Weights of a small mixture-of-experts language model, trained from scratch on English Wikipedia.
Size: 13 layers, width 192, vocabulary 30067, 27.9M parameters.
Training: a variant of SOAP for the experts, 629M tokens, 4113 steps.
Below are experts of layer 6 (counted from 0) of a mixture-of-experts language model. Rows are named router (the router's row for the expert), gate (a neuron's input weights, with its number), up (a neuron's input weights, with its number), down (a neuron's output weights, with its number) and show model dimensions 96-191. Each number is 128 + 32 x the weight over its row's rms, rounded and kept within 0 to 255.
After each expert's rows: a language model's description of what the expert responds to. This comes from a sample of Wikipedia text that the model never trained on.

# expert 7
router [164 114 170 122 117 153 136 141 147 131 161 145 133  54 115 132 119 147  98  33 171 160  86 162 202 140 122 136  99 125  53  85 106 146 120  64  87 128 160 131  99 122 174  89 103 147 139 166 107 121 152 117 124 157 124  81 122 205 115 136  93  79 122  91 108 119 129 161 110 103  48  84  85  55 114 153 155 162  82 129 185 130 112 183 111 109 106 155 150 119 106 105 194 120  57 128]
gate0 [138  85 121  68 131  76 155 147  97  99 176 126 181 120 132 124 112 176 145 124 106 113 148 150 174  83 107 118  88  82 158 152 113 165  98 159 124 166 172 134 130  48 189  81 107  96 186 110 144  85 135 118 122 200 156 102 118 135 135 169 155  85 116 152 190 124 108 168 143 108 125 101 103 108 121 144 116 188 100 122 180 150  93 161 127 135 145 143 139  97  82 170 127 169 124 107]
up0 [108 139  94 165 126 137 118 127 180 111 105 123 114 223  82 155 116  89 166 157 151 127 137  94  93 137 191 104 177 162 124 109 144 146 162 121 143 140  90 154  56 140 133 105  96 182  96 132 139 145 115 136  94 130 118  98  93  80 146 140 125 152 106 107 149 152 117 175 129 155 170 171 161 159 108 138 115  83 161 188  94 152 194  83 124  82 128 165  98 121  87 135 117 134 136  94]
down0 [249 147 182  83  79 105 126 184 165 130 144 171 177 110 142  84 188  90 122  97 158  65 158 122 111 150  87 101 146 137  88 149 148 128 115 176 129 108 100 136 125 143 138 124  90  80 104 120 165 147 127 134  72 115 122 121 106 110 130 146 144 101 148 188  92  89  74 145 157  96 175 134  79  94 167 151 135 123  95 130 143 167 136  99 106 118 109 141 170 157 152 116 109 114 100 144]
It responds to: First capitalized piece of a proper name or title, often after "the" or a quote, such as Women's, National, San, Royal, No.

# expert 14
router [115 141 179 184 114 142 116 120  52 135  81 119 171 126 135  71 135  61 131 116 168 100  62 115 105 134  91 102 110  39 105 173  98 141 155 197 138 156 107 108 144 143  73 143 143 139  78 104 148 175 131 130 147 139 110 139  94 128 152 149 134 142 108 151 146 135 124  54 122 117 200 140 111 135 139 207 148 153 159 106  62 167 175 161 108 142 172 178 175 125 200  43 101 130 102 144]
gate1 [130 181 138  56 200 144 157 115 136 165 127 132 153 148 182  76 146 156  88 152  73 122 152 135 137 138 186 163 110 153 122  98 119  87 114 145 123 155  60 141 133 131 125 118 113 109 113 129 190 109 111 124 116  44 124 169 129 146 112 138  49 193 108 101 110 167 139  82 107 136 141 148 186 156 117 112 121 153 102 160 132 104 165 152 148 183 138 142 217 138 130 123 102  92 108 114]
up1 [112 131 129 133 123 171 132 112 135 168 126 166 109  87 150 142 105 115 126 163  93 130 177 147 138 151 117 138 186 145 126 117 161 106  96 131 170  92 141 117 122  99 144 164 112 107 184 107 173 138 118 137 167  41 114  31 149 123 136 139 153 166 128  85 115 134 156 129 100 141 130 118 103 135  93 115 111 118  95  80 101 109  84 194 128 137  30 106 129 153 136 127  67 140  72 115]
down1 [169  42 202 140 144 108 133 113 130 145 163 113 111 153 153 106 128 154 135 110  66 174  81 139 132  71 169  81 109 103 123 160 134 135 110 137  71 136 117  46 145 149  57 124 160 106 128 138 120 143 131 113 127 130  85 166 117 126 146 121 108  83 162 148 110 132 185  81  46 116 165 173 111 117  88 123  85 105 195 139 127 164 177  87 140 140 162 176 136 100 137 107 149 120 138 118]
It responds to: Short consonant-heavy pieces inside common English words before suffixes like -ing or -ation, such as dil-ig-ent, cons-pec-ifics, Alm-ag-est.

# expert 59
router [111  89 100 169 159 134 106 104 159 125 121 154 164 107 137 122 124 158  59 181  81 171 119 112 123 166 155 150  92 149 108  99 165  99 103 118 162 100 100 145 119 149  90 142  98 126 164 128 126 105 147 125 144 152 131 149 113 121 123 119 183 129 102  77 178 156 148 110 171 107  73 168 107 190 141 108 113  72 184 123  36 112  84  96  30  80 170 109 113 143 134  78 131 114 125 106]
gate0 [127 146 136 149 146 123 186 137 139 135  95 117 150 111 122 108 215 101 103 126 127 126 138 112 154  87 154  83 126  90 137 105 152 125 128  94 190 150 196 135  70  73 115 142  91 171 143 184 123 134 156  84 123 171 132 172 177  84 109 109 124 137 156  70 118 123 212 112 124 139 120 112 111 123  99 113 106 130 164 139  71 165 140 143 120 130  71  86 133 105 111 126  92 117 101  85]
up0 [125  70 122 142 134 124 174 155 115 117 138  72 117 106 126 121 128 114 127 115 103 117 116 150 168 131 203 115  89 105 151 101 104 133 108 136 113 159 169 110  56  23 140 114 113 124 134 155 116 146 145  85  83 138 114 142 172  55 115 139 126  79 193  65 166 163 186 121 149 149 156 124  98 144 114 169 104 138 144 144  60 202 116 123 106  87 104 132 161 128  98 164  65  85 101 136]
down0 [143 119 170 169 173 139 161 111 129  72 121 159 150 145  94 114 129 185 183 111  99 111 138 175 142  49 121 148 167 133 105 164 144 107  67 130 161  99 149 109  95 105 166 141 151  90 152  73  98 123 121 167 143 102  72 111 142  49 111 160  81 145 193  73 126 102 167 101 151 144 183 168 112 146 156 146 134 106 129  98 169 167  78 120  70 151 117 101  95  63 103 186 114 138  78 120]
It responds to: Articles and possessive determiners opening a noun phrase, usually after of, in or for, such as the, a, his, their, its.

# expert 22
router [128 191 150  78 150 124 143 174 146 122 150  74 141 135 140  99 111 128 111 110 143 138 110  81 151 121 157 168 152 101 139 170 176 113 143 145 165 116 107 116 122 140  89 205 178 149 176 153 125 102  99 184  76 134 141 142  84 121 150 151 159  82 165 162  74  72  94 135  64 116 112 101 128  89 154 118 184 103  71 129  93  95  77 101 154 171 123  80 120 162  91  85 135  88 181 110]
gate0 [127 164 120 128 197  68 145 149 109 107 163 137  97 119 134 152 156 121  89 130 189 157 179 105 131  88 184 133 164 137 125 136 196 170 177  98 175 160 123 145 115 149 121 157  90  67 136  84 167 113 128 123 169  87 113 113  90 100 182 100  90 127 134 137 112 158 121 174  91 133 168 118  85 134 137 129 135 157 181 145  62  82 109 191 148 106 156  85 127 149 140 172  90 159  73 154]
up0 [118 102 122 134 106 145 106 151 189 102 118 121 122  99 112  62 186 153 170 110 132 151 109 116 108  82  91 168 149 141 121 138 136  85 114 154  48 110 141 124 158 101 103  77 133 153  99 100  93 128 137 107  66 154 168 129 131 135 111 118 158 104 181 127 127 134 194  67 183 131 107 166  93 154 117 138 124 151 212  84 175 165 157 127 117 105 147 102 128  91 149 130 136 109 183 193]
down0 [125 118 111 125  68 168  87 123 128 117 174 155 131 132 171 146 114 101 158 138  70 161 125 138 144 132 102 126 144 162  44 137 143 108  76 116 104 145 112 135 134 139  80 171 148 173  85 145 154 109 110  93 159 131  92 116 164  97 132 101 107  77 131 102 157  94 113 126 122  93 125  45 139 115 121 172 140 165 167 186 112 102 113 164  78 172  80 127  83 120 122 130 118  27 188 120]
It responds to: First token of a table or list cell after a pipe or space, such as opening quotes around titles, dashes, parentheses, spaces.

# expert 35
router [ 80 129 123 126 132  79 130 131 163 130 153  61 105  79 100 151  91 152 154  71  98 109  86 125 185 157  71 126 204 135 189 127  64 117  67  96 174 110 135 130 150 131 145 110 110 122 138 155 121 164 133 123 146 131 161 115 126  96 171  71 112 158 148 110 106  76 136 178  95 145 113 131 148 107 156 125  46 192 130 115  97  99 126 241 134 173  89  86 137  59  88 110 184 104 124 137]
gate0 [142  91 119 118 155  99 111 110 107 138 106 149 132 132 130 147  74 135 148  70 137 123  55 136 145 113 103 136 154 112 131  97  63 161 125 157 188 141 126 124 132 163 176  91 145  97 164 124 155 185 142 139 121 117 173  63 107  95 152 100 176 141 140  78  39 114 179 108  76 112 136  74 136 117 161 131 110 102 129 116 122  93 136 139  95 138 159 137 209 130 143 129 132  94  54 109]
up0 [184 171 116 150 143 112 142  98 193 107 121 127 157 143 118  77 122 115 141 140 159  99  94 110 168  74 104 165 162 121 131 189  97 146 108 165 105 139  65  73 148  52 158 138 156 152 120 147 159 124 145  66 160 132 163 127 149 155 152 139 150 126  90 138 142 131 107 150 111 133 132 176  74 159 153 110  78 122 128  86  85 163 103 183 138  99  81 131 157 181  88  75 157  99  83 164]
down0 [132 158 149 129 150  87 106 140 183 130 130  68 117 114 208  98 117 145 112 133  85 168 129 138 114 170 123 124 132 103 181 111 106 164 104 115 196  95 117 114 158 100 165 167 134 188 161 138  77 136 131 160  74 103  90 186 155 101 114  91 127 126 130 124 120 149 172 143 179 163 150 130 140 128 147 105 121 122 183 106  88  82 101 100  79  84 165  85 132  95 134 124 126 107 123 134]
It responds to: Descriptive adjectives and first word pieces of modifiers after the or a, such as original, high, local, early, fresh, Late.

# expert 8
router [148 111 163  66 214 113  85  75  77 125 156  92 104 142 119 142  85 124  98 121 117 135 110 125 123 136 167 125 134 148 178 102 137 119 145  50 121 159 153 134 166 143 136 151 173 121 187 141 120 126 123  94 148 137 139 152 177 191  88 116  98 179 120 114 143 134 111 106  80 125  67 155 150 122  80 105  78 131 208 132 179 149  98 136 123 112  76  64 119  87 127 165 143 178 121  91]
gate0 [144 154 120  98 113 102  94 149 102 162 167  96 119 143 134  94  87 150  81 148 122 156 132 123 132 141 108 115 184 102  96  97  63 166  85 168 121 210 122 104 106 107 139 109 176 145  96  98  95 138  98 121  98  99  64 105  88 169 119  95 154  91 132 183 183 111 151 162 135 165 172  91 141 150 110 123  70 140  36 106 124 148 122  98 174 151 143 102 139 114 107 127 104 116  69 131]
up0 [163 135  78 159 147 125  99 143 165 149 175 131  61  56 107 153 121 158 194  79 132 126 173 100 128 121 128 120  91 166 102 129 139 106 120 158 109 149 126  82  95 164  21 126 179 157  50 109 112  99 125 186 132  91  84 174 126  98 111 117 153 155  96 133  77  82 152  95 127 154 115  98 121 132 162 141 103 161 134 126 146 144 150 169 121 213 210 149 120 117 149 112 176 147 179 130]
down0 [135 168 149 103 205 103  87 130 150 148 100 146  92 151 151 125  81 122 110 165 104 220 130 102 161 149 148 150 123 135 106 172 135 108 112 111 123 150 120 121 152 176  70 160  69  80 142 147 139 105 137 143 136 189 138 160 118 159 159 136 100 101 165 153  79 104 143 134 147 161 129 164 110 143 159  97 174 130 104  90  96  93 115 115  95  97 187 136 146 133 152 120 115  72  95 156]
It responds to: Capitalized word-start tokens opening person names, mostly given names or initials, such as John, William, Charles, E., R-adwan.

# expert 49
router [127 105 112 118 101  31 172 166  83 101 129 190 118 168 105 138 160 124 126 102 105 100 101  72 190 157  70 136 198 129 127 139  56 123  36 100 139  92 137 168 118 144 116 128  92  94 129 211 129  79 142 135 154 130 129  98 168 152  67 121 130 143 119 148 146 107  68  50 171 144  94  89 119  75 188 108 138 156 150 133 143 134 105 158 146 107  46  69 113 169 136 133 120  83 126  77]
gate0 [100 160 192 132 105 182 126 161 131  81 119  91 163 167 145 136 167 156 114 168 107 137 174 118 114 127 171 115 188 167  98 132 193 118 129 134 128 114  60 124 139 114 140 147 147 137 137 135 149 101  67 108 125 179 130 160  84 158 142 126 107 120 129 129  92 114 119 175 124 180 176 118 108 183 123  86 116 136 129 124  47 172 120  72 127 105 126 111 154 142  74 115 133 157 114 118]
up0 [151  67  76 155 104  85 148 108 127 139 125 111 136  86 176  75  99 124 165  92 130 188  98 140  73 178 137  64 124 168 115 168 159  88 165  90  67 203 160 140 125 133 128 160 113 153 181  77  90 125  85 110 116 127 140 122 131  92 173 128 123 138  99 129 128 170 153 141 116  86 134 117 131 151 164 156 136 135  23 121 145 111 122 172 139 153 159 153 147 134 118  92 138 164 123 132]
down0 [128 137 119 158 123 131 146 116 181  83 141  65 136  82 149 160 160 124  82  13  94 135 153 132 128 157  96  87 151  98 145 114 151 144 212 140 100 180 125  73 174 115 155  93 120  48 158 135 136 164 175  92 126  95 122  81 126 112 123 128 108 120 139 122 123 209 147 127 135 123  95 112  70 106 105 139 127 134 109 133 113 104  58 229 115 111 162 142 157 145 102 134 105  74 128 126]
It responds to: Head nouns naming organizations, groups or works after the or possessives, such as album, team, station, season, districts, Society.

# expert 58
router [ 91 164 216 124 170 148  99 183  82  83 135  82  83  76 178 115 163 132 131 126 151 207 119  54 178 121 158  90  76 102 189  90 169 127 132 148 145  87  39  40 112 120 138 178 131 156 152 164 105  91 129 151 115  95 200 149 174 180 163 153 129  98 115  93  97 124 152 155 130 137 143 182 134 149  87 123 126  84 118 127 118 149 159 190  87 204  85 165 102 105 122 167  73 149 106 146]
gate11 [110 159 120 113 121  52 100 114 110 134 197 139  57  53 122 145  52  77 127 103 110 181 127 106 156  92 139 146 181 115 168 151 103 104 122 165 175 150 178 111 131  84 135 129 153 131 141 166 159  89 140 150  74 134 188 105 135  97 141  72 118 129  61 137 130 160 131 142 134 114 123 186 117 119 119 152 175 134  57 127  73 211 144 160 162 123 102 169 146  96 142 121 115 182 118 119]
up11 [113 132  65  71  94 151  98 159  85 132  74 106 141 148 116  90 126 118 143 133 133 129 218 125 132 112 161 130  76  83 112  74 117 115  84  94  91 123 189 122 122 135 140 167  89 116 111 141 157 127  74 135 129 146 165 184 103 173 234 118 151 107  99 134  70 149 152 108 118 104  67 143 165 159 154 118 165 148 126 160 111 152  83 169 161 153 109  99 133 133 149 105 124 137 134 114]
down11 [ 68 116 135 164 112  87 169 170 128 115  78 126 132 198 186 146 147 109 117 113 124 146 159 123 114 162 130 142 127 123 123 189 137  98  95 143 119 103 138 142 135 150 108 149  96  76 144  83 105 126 160 181 151 137 152 151 116 156 109 121 124 123 205 135  80  63  95 138 116 115 163  95  83 143 168 143 118 139 123  33 125 111 141 140 196  78 148 100 130 163 179 140 132 119  88 122]
It responds to: First letter or digit of a word after an opening parenthesis, quote or space, such as y, de, a, 4, 19.

# expert 28
router [ 58 166 125 122 185 142 147 149 102 133  87 151 129 140 174 182 130  59 111 134 136 197 171 132 111 128 174 180  98  60  58 161 142 183 135 112 174  49 127 125 144 133 184 110  59 141  72 179 100 167 123 125 116 171 162 157 131 199 136  81 116 109 150  82 120 162 162 191 180 130 116 169 103 135 134 110  95 126 128 129 117  75  76 112 128 186  84 153 179 157 159  96 123 148 146  99]
gate1 [ 60 104 134 173 124 114 114  57 107 144  73 161 103 145 156  89 122  70 114 116 110 124 155 122 168 172  89  70 130 196  99  73 163  94 108 125 176  92  90 100 155 143 151  81 130 100  85 117 166  92 110  98 101 124 135 146 116 118 140 149 115 183 134 128 115 127 154 163 116  88  88 135 104  94 134  97 144 127  88  90 115  55 134 136 178 100 101  96  98 145 156 139 156 155 150  89]
up1 [ 77 108 115 115 135 105  77  94 123  94 134  91 122 104 127 127 165 107 154  47  81 130  78 159 120 177 143 148 120 129  59  87 150  96  91 150  87 114 160  48  70 133 110 192 116 116 112 111  87 165 146 153  96 140 106 140 122 118 174  84 128 172  81  99 110 109 119 195  88 125 115 106 158  70 139 167 164 129  92 131 101 126 180 144 134 102 137  58  87 155  89 156 126 138 118 172]
down1 [123 114 178 173 151 137 131 113 114 103  72 105 108 147 152 115 149 129 185 143  60 132 105 125  76 169 148 168 142 143 164 144 111 101  86 119 178 141  78 127 135 217 131 190 127  87 110 125  95 111 130 145 152 112 159 139 126 155 120 171 172 148 146 119 124 148 100 139 186 115  81 100 183 115 162 116 105 115  82  91  50 131 130  90 118 133  99 122 157  66 132 171 153 151  94  99]
It responds to: Century digits starting a year, such as 19, 20, 18, in tables, lists and parentheses, plus football positions like FW, DF.

# expert 11
router [ 98 102 113 153 103 183 155  96 204 113 145 152 134 121 125 106 116 135 114  85 164 171 204 125 161  67 224 132 151 125 131  98 169 133 122  84 106 127 153 123  98 164 128 160  99  98 155  95 111 119  77 140 118 112 129 156  91 225 183 163 179 206 136  36 125 103 132  82  95  88 135 100  77 151 121  64 199  89 111 166 103 111  92 137 168 178 176 125 148 161  71  86 137 140  30  73]
gate15 [112 111 152 164  93 150 161 130 143 162 144 122  96 123 136 104 163 121 154 100 168 134 136 171 175 105 199 139 134 101 107 105 133  51 155 121 117 139 132  80  81  37 172 136 170 114 135  95 124  75 116 111 109 108 103  84 112  78 151  99 108  87 145 104 138 167 127 157  94 198 104  86  96 129 172  91  94  96 172 148  81 134 177 204 152 120 163 140 129 134 100 154 145 120  60 132]
up15 [125 118 115 140 152 108 183 109  58 138 120 124 120  79 119 123 105 143 153 153 137 111 173 112  78 119 192 218 120 117 124 114 142  87 113 140  81  94  98 136  96 141  76 113 153 153 154 134 139 102 109 119 194 154 150 159 155 123  93 169  77 161 117 108 205 172 102  59 125 136 125 124 120 181 138 111 117  89 140 157 163 153 181 167 218  91 128 114 111 108  98 131  81  65 129 119]
down15 [158 105 171 125 111 139 156 188 161  91 133 156  99 118 132 131 176 176  93 105 118 122 116 129 150 157 146 138 161 129 127 172 148 109 141 178 112 109 171 117 152 124 187 176 121  80 121 126 150 142 122 191 143 108 120 130  94 158 135 134 149 145 126 166  97 180 177 137 159 107 113 168 181 102 155 140 155 141 125 139 157 122 147  80 132  96 166  67 152 104 160 164 121  96  95 117]
It responds to: Pipes and first words like The starting titles in film or TV table rows, plus other sentence-initial the, =, and "I am".

# expert 61
router [161  90 147 118 159 130 104  86  88 102 153  82 131 147 127 152  89 147 135  87 145 180 115 133 113  70 195 109 128 179 173 115 136 152 148  68 108 131 180 131 117 138 136 142 148 123 144 125 150 151 130 123 161 126 146 115 168 177 128 107  85 199 108 102 129  78 131 107  79 134  79 147 149  73  77 115  83  93 168 140 172 172 138 182  94 135  53 125 184  78 105 203 164 138 118 118]
gate0 [100 102  95 113 130 136 104 197 138 172  72 208 129  73 132 143 129 138  81 154 124 117  91 110 112 160 112 138 121 173  43 152 152 111 113 162 111 162 151 108 138 110 112 150 123 128 105 125 122  35 123 128 110 147 120 181 133  88  88 155  98  75  83 214 129 125 157 137 163 143 153 149 114 147 135 174 101 136  93 165 171 132 166 124 139 136 155 205  92 211  74 175 114 126 123 167]
up0 [107  82 148 107 197 127  80 118 155 195 109 104 144  57 166 157  84 125 149 170 110 127 146 112 124 155 193 162 167  38  99  87 146 108 132 162 120 106 106 114 115 146 116 185 124 141 112  97 152  86 146 170 108  51 129 149  96 128 129  83 113 101 118 125 133  88 134 138 145  77 171 128  90 114 130 128  35 136 123 128 126 194  99 112  99 102  89 217 149 152 175 150 102 135  81 118]
down0 [195 103 127 101 145 143  98 159  91  95  77 193 160 146 109 145 123 109 131 146 142 151  87  99  86 151 168 164  84 166 110 156 116 139 135 121 150  89 122  89 101 144 162 127  60 146  88 126 142 136  85 128 159 112 111  83 150 136 136 124 127 127 118 157 144 161 114 159 103 153 139  93 146 129  97 136 108 108 115 152  76 172 139 103 143 172 203 147 151 147 133 181  93 127 162 184]
It responds to: Capital letters or capitalized first pieces of personal and place names, often rare or foreign, such as Mac, Bel, Gw, Z, Ch.

# expert 51
router [162 100 112 165  67 162 148 108 100 126  94 107 141 125 159  78 162 147 147 149 131 110 176 172 124 154 202 126 100 119  73 133 156 105  61 130 140 183  59  73 157 149 103 128 158 107 176 162 161  97 108 101 127 118 138 142 116 175  96 176  65 127 122 145  97 159  73 102 153 151 170 129 122 174 134 118 146 125 124 130 149 149  65 142 161 121 116 170  44 179  89 156  37 106 160 209]
gate0 [118 129 135 116 131 127 104 149  81 162 145 157  76 107 133 158 116 167 109 107  96  98 130 143 121 113 164 151 121  70  83  55 165 151  94 120 122 141  90 110 155  89  83 114 124 141 127 117 127  90  80 132 175 100 121 146 154 106 119 119 119 136 152 186 104 170 223 136 161 181  96  49  93 193 141 119  98 161 166 167 142 138  98 110  65 111 102 165 107 125 125 172 104 114  53 117]
up0 [144 126  88 103 149 171  94 109 135 118 142 128 102 145 124 125  99 182  96 137  99 144 117  57 163 130 170 184 128 121 131  89  95  98 118  80 140 153 119 151 194  98 145 174  94 187 141 111  56  95  83 144 127  68 112 132 139 124 144 101 153  86 120  86  79 177 122  95 136 113  94  83 159 127 118 131 198 184 175 146 171 213  63 133  94 151 158 156 119 129  97 188  98 151 152 168]
down0 [176 126 146 177 171 168 121 155 111  99 142  92 173 113 113  89  95 201 174 107 217 127 133 136 125 157 137 104 117 122  90 121 174 121 171 128  90 175  94 170 161 144 165 129 122 140 145 139 105 102 111 101 108  97 119 117 171  75 148 159 115 180 182  88 139 148 134 129  73 156  87  96 117 154 148  73 142 159  92 114 165 199 171 144 157 152 112 172 129  97  65 141 134 144 132 119]
It responds to: Decimal points, abbreviation periods and table pipes right after numbers or letters, such as 49.55, 9.4/10, m. in (m. 1967), ret.

# expert 31
router [180 148  99 200 156 122 114 133 194 119  92 146 110  93 124 140  85 139 142 132 122 102 158  84  83 155 159 114  94  76 142 130 135 173 103  57 128 132 122 112 110 133  28 188  58 140 212 128 132 121 112 146 155 125 109 138 138 103 192 141 147  73 164 178 165 154  94  72 110  69 101 185 196  84 138  98 125  89 126 116 118  86  81 150 108  93 144 149  75 127 135  81 120  55 154 161]
gate0 [142  29 116  86 104 161 127 147 106 128 112 106 100 163  78 172 148 120 155 161 147 117 144 113 144 109 136 147 142 138 132 133 152 130 122  92 118  91 108 171 160 181 103 154 126 105 172 166 152 155  98 131 164 146 124 120 106 161 103 109 115  86 191 165 111 104  77 110 150  86 148 179 165 167 167 140  74  70 145 151 112 115 148 171 131 123 128 180 150 130 105 113 139 113 161 185]
up0 [127 156 163 115 200 119  68 171 111 127 161  64 135  96 138 164 153 122  49 134 153 165 169 159 127 131 111 210 157 150 120 108 104 119 174 137 123 123 121 165 177 106 150 147 137 139 108 130 189 157 139 155  84  84 115 125 129 238 176 151  78 135 140  89 118  92 166 136 134 113 177 170  70 128 188 138 146 105 135 110  92 134 130 109 119 138 153 136 131 110 170 110 129 114 139 176]
down0 [135 158 114 150 128 132  86 155  83 120 192 101 196 155 145 144 136 175 167 132 127 141 148 118 149  85 150 112 137  63 127 140 106 159  86  87 108  73  74 207 136 133 130  82 110  66  84 169 153  81 162  91  65 128 142 134 168 171 134 130 137 136 158 150 109 112  63  79 153 142 142 170 108 155 108 151  76 145  77 121  51 181 172 132 170 124 132  86 100  79 118 137 123 130 165 134]
It responds to: Determiners and small number words that begin a noun phrase after a preposition, such as the, a, one, two, their.

# expert 47
router [ 66 152 130 141 104 170 141  84 144 175 108 125 127  97 191 154 154 113 121 114 158 164 114  48 149 152 115 151 129  99  96  57 102 121  89  86 213 131  82 123 160 163 108  96 152 156 156 145  64  70 142 136 100 104 136 161  85 158  60 176 128 133  71 109 110 148 146 180 146 197  82 118 133 179 109 137 133 187  93 125 118 128 153  80 186 182 176 118 109 149 119 144 128 116 149 133]
gate1 [113 166 150 125  83 183 157 138  74 133 139 102 103  99 110  87 164  39 156  76  88 121  67  87 134 111 111 158 124 122 143 144 103 139 132 110 139 160  51 132 152 137 119 124 111 123 147  95 194  32 109 163 143 123 128 101 135 157  93 148  84 125 135 102  81 114 172 114 135 165 129 113 123 118 114 153 102 118 128  97 103 137  88  78  72  93 129 132 103 125 186 103 114 131 101  96]
up1 [ 85 152  88 120 180  93 167 153  56  87  95 146 120 135 121 122 156 142 145 153 122 159 158 173 114  88 144 145 106 120 175 119 117 164 114 125 104 143 134 115 124  93 152 108 126 113 134  76 136  94 146  63 167  82 136  89 164 114 166 108 134 132 161 129 112  79 153 153  96 130 100 186 137 149 104 111  79 141 157 131 116 156 104  92  32 116 143 150 131 132  89 147  59 121 140  53]
down1 [ 89 139  88  47 144 142 120 147 182 121 158 102 141 149 171 115 135 111  57 109  98 203 130 182 118 121  73 162 121 125 144 109 137 111 145 129 150 147 133 140 103 100 138 164  77  91  89 144  85 119 125 172 160 132 107 154 156  96 107 149 108 158 162 110 134 126 132 122 123 150 155 103 123 115 166 136 183 143  45 116 101 103 105  91  67 108  92 156  60 121 114 105 118 109 104 105]
It responds to: Middle or final pieces of split words and names after a short piece, as in bl-ue, sp-y, j-ux-taposition, plus LaTeX braces.

# expert 23
router [112 112 136  88  65  45 185 132 146 171 106 131 146  97 107 143 115 169 154 170  87  96 154 147 123 172  59 162 107 124  68 202  62 101 117 133  94  84 153  78 152 163 155 171  92 112 133 187 133  31 158 144 119 163  83 112 198 124  51 105 115 102 132 154  93 126 122  93 140 155 172 130 151  73 204  97 151 132 114 116 104 160 135 118 136 138  82 134 124 147 112 148 116 168 115 114]
gate1 [167 148 126  70 150 130  96 132 129 144 164 164 131 170 111  38 166 135 142 120 148 167 176 120 114 168 100 113 142  85 121 143  95 149  65 116 135 117  98 156 143 123  91 163 102 148  75 148 143  69 143 152 122 151 116 107  50 113 103 152 148  93  69 126 157 122 157 137 110  94 196 124 138  88 140 115 159 135 127  69 114 141 112 155 188 123 110  92 106 122 125  99 137 150 146 156]
up1 [134  90 111 160  83  94 120 154  98  58 113 101 170 190 134 108  89 175 125  73 130 110 115 130 121 130 118  88 127  88 132 156  58  55 173 102 123 145 181 106 215  68 103 169 126 112 137 146 168 130 120 111 126 149 118  78  78 117 133 128 196 111 138  95 185 122  91 154 147 109 122  23 158 137 131 179 114 153 129  71 101  87 114  41 161 131 145 168 123 133 170 105  89 146 160  92]
down1 [151 130 163 135 134 101 149 108 128 101 131  80 114 147  89 109 145 141 101 125 136 130 113  67 112  62 120 111 145  95 160  81  97 136 155 119 119 110 101 201  92 152 166 152 174 111 123  99 159  88 167 141 156 139  61 164 170 120 131 130  86 192 160 150 133 140 136  99 191 177  97 167 116  86 104 135 104 194 186  95 168 168 114 108 117  93  86 154 136 188 123 140 147 104 130 127]
It responds to: Abstract nouns and their suffix pieces after the, a or his, such as -ation, -ion, role, development, decision, defense.

# expert 12
router [139 150 113 154 105 151 118 166 133 118 148 120 138 178 117 140 211 120 111 135 145 103  87 136  90  76  83 150  50 129  25  66 153  80  81 106 203 122  57 134  83  97  91 100 136 123 109 103 104 143  86 151 158 181  77 163 100 100 168  99 140 130  98 169  71  73  77 122 136 164  99 152 151 125 171  84  97 174 133 124 118 117  63 107  28 105  98 118  89 106 103 148 154 155 169  84]
gate0 [121 143 173 166 134 131 109 151 133  97 107 135 101 137 116 151 163 212  98 110 158 126 124 145 146  79 108 101 126 101 140 134 106 147  83 165  42 116 135 131 133  87 145 105  83 137  60 119  99 143 113 111 113 127 119  68  33  80 160 157 140  83 142  98 146  92 131 109 115 153 176 183 134 104 124 122 102 106 106 140 122 132 185 150  99  87 116 133 129 146  73 187 192 164 115  72]
up0 [127 161 135 118 111 142 149 109 177 160 142 131 137 114 143 154 121  77 103 220 116 113 143 154  76 125 125 141 209 135  89  80 123 108  98  90  90 111 164 126 173 135 178  67 126 175  94 112  63 144 193 115 117 134 163 117 168 124 185 116  79 155 211 127 160 136 159  69 156  78 165 125 135 180 118 103 106 123  96 164  69 149 136 109 120 132 159 124 168 185 187 135 119 156 109  64]
down0 [120 113 140 144  82 122 137 110 142 126 124 118 128 128 145  66  73 170  75 168 127 113 107 104  52 142 106 126 163  91 118  88  94 181 184 148 122 155 149  82 112  87 113  92 133 128 124 143 160 134  51 135 130 139  91 113 152 113 174 131 116 128 156 124 100 141 171 101 165 173 158 157 141 109 149 127  98 140 161 168  96 135  89 124  90 183 111 138  92 126 124 176 164 131 159 112]
It responds to: Pronouns and determiners opening clauses, especially that, which, who, where, as, other, some, same, often after census figures or commas.

# expert 20
router [100 127 113 145 104 174 121 134 160  96 164 102  75 153 161 119 136  88 118  91 161 132  84  73 164 171 163 147  69 144 161  45 117 185 160 154 193 124  69 120 102 160  94 204 166 212 130 107 174  99 170 151 123 137 142 121 154 163 154 109 130  89  82 155  95 135 155 163 100 105  96 125 132 142  66 156 135 150 136 128 120 131 137 113 156 186 197 128  75 116 136  66  95 119 136  24]
gate1 [120 107 110 158 109 147 139 132 116 149 149 117  98 175  93 129 131 126 134 139 151  72 140 138 128  95  84 147 126 131 195  74 104 134 136  93 201 136 127  62 131  68 116 185 115 199 100 132 136  75 120 111 123 145 133 124 117 104 134 112 140 159 119 170 107 156  96 181 130 133  93 149 103 149 116 130 116 119  88 119 124 141 122 124 113 153 206 157 163 137 126 169  59 142 157 127]
up1 [ 98 126 158 104 126  96 140  97  94 181 129 154 141 137 188 176 104 107  93 120 138  83  87 124 124 175 102 116 109  92 164 100 119 142  77 118 135 117 142 106 151 115 133 117 145 129 130 119 119 197 159 156 100 193 106 101 125 129 112 105 103 167 145 133 124 191 152  88 160 151 121 100  63  85 153 149 227  67 108  87 131 100 203 107 124 162 172 146 121 118  82 196  67  90 168  94]
down1 [111 106 130 126 155 156 102 183 143  92 147  99 126 141  62 135 135 117 139 101 169 148 120  74 173 150  99 163 118  94 130 181 131 106 104 103 163  67 144 118 152 112 155 148 126 100 151 104 153 140  94 174  96 198 170 154 174 128 127 123 189 167 119  73  58 182 128  86  87 127  72 171 160 125 147  78 119 112  92 147  89  87 106 133  80  97 116 150 119 188 133 120 121 111 165 106]
It responds to: Interior pieces of foreign surnames and words, often in tables and lists, such as Sz-ul-c, Q-ur-ʾān, Tw-om-ey, plus Hapoel.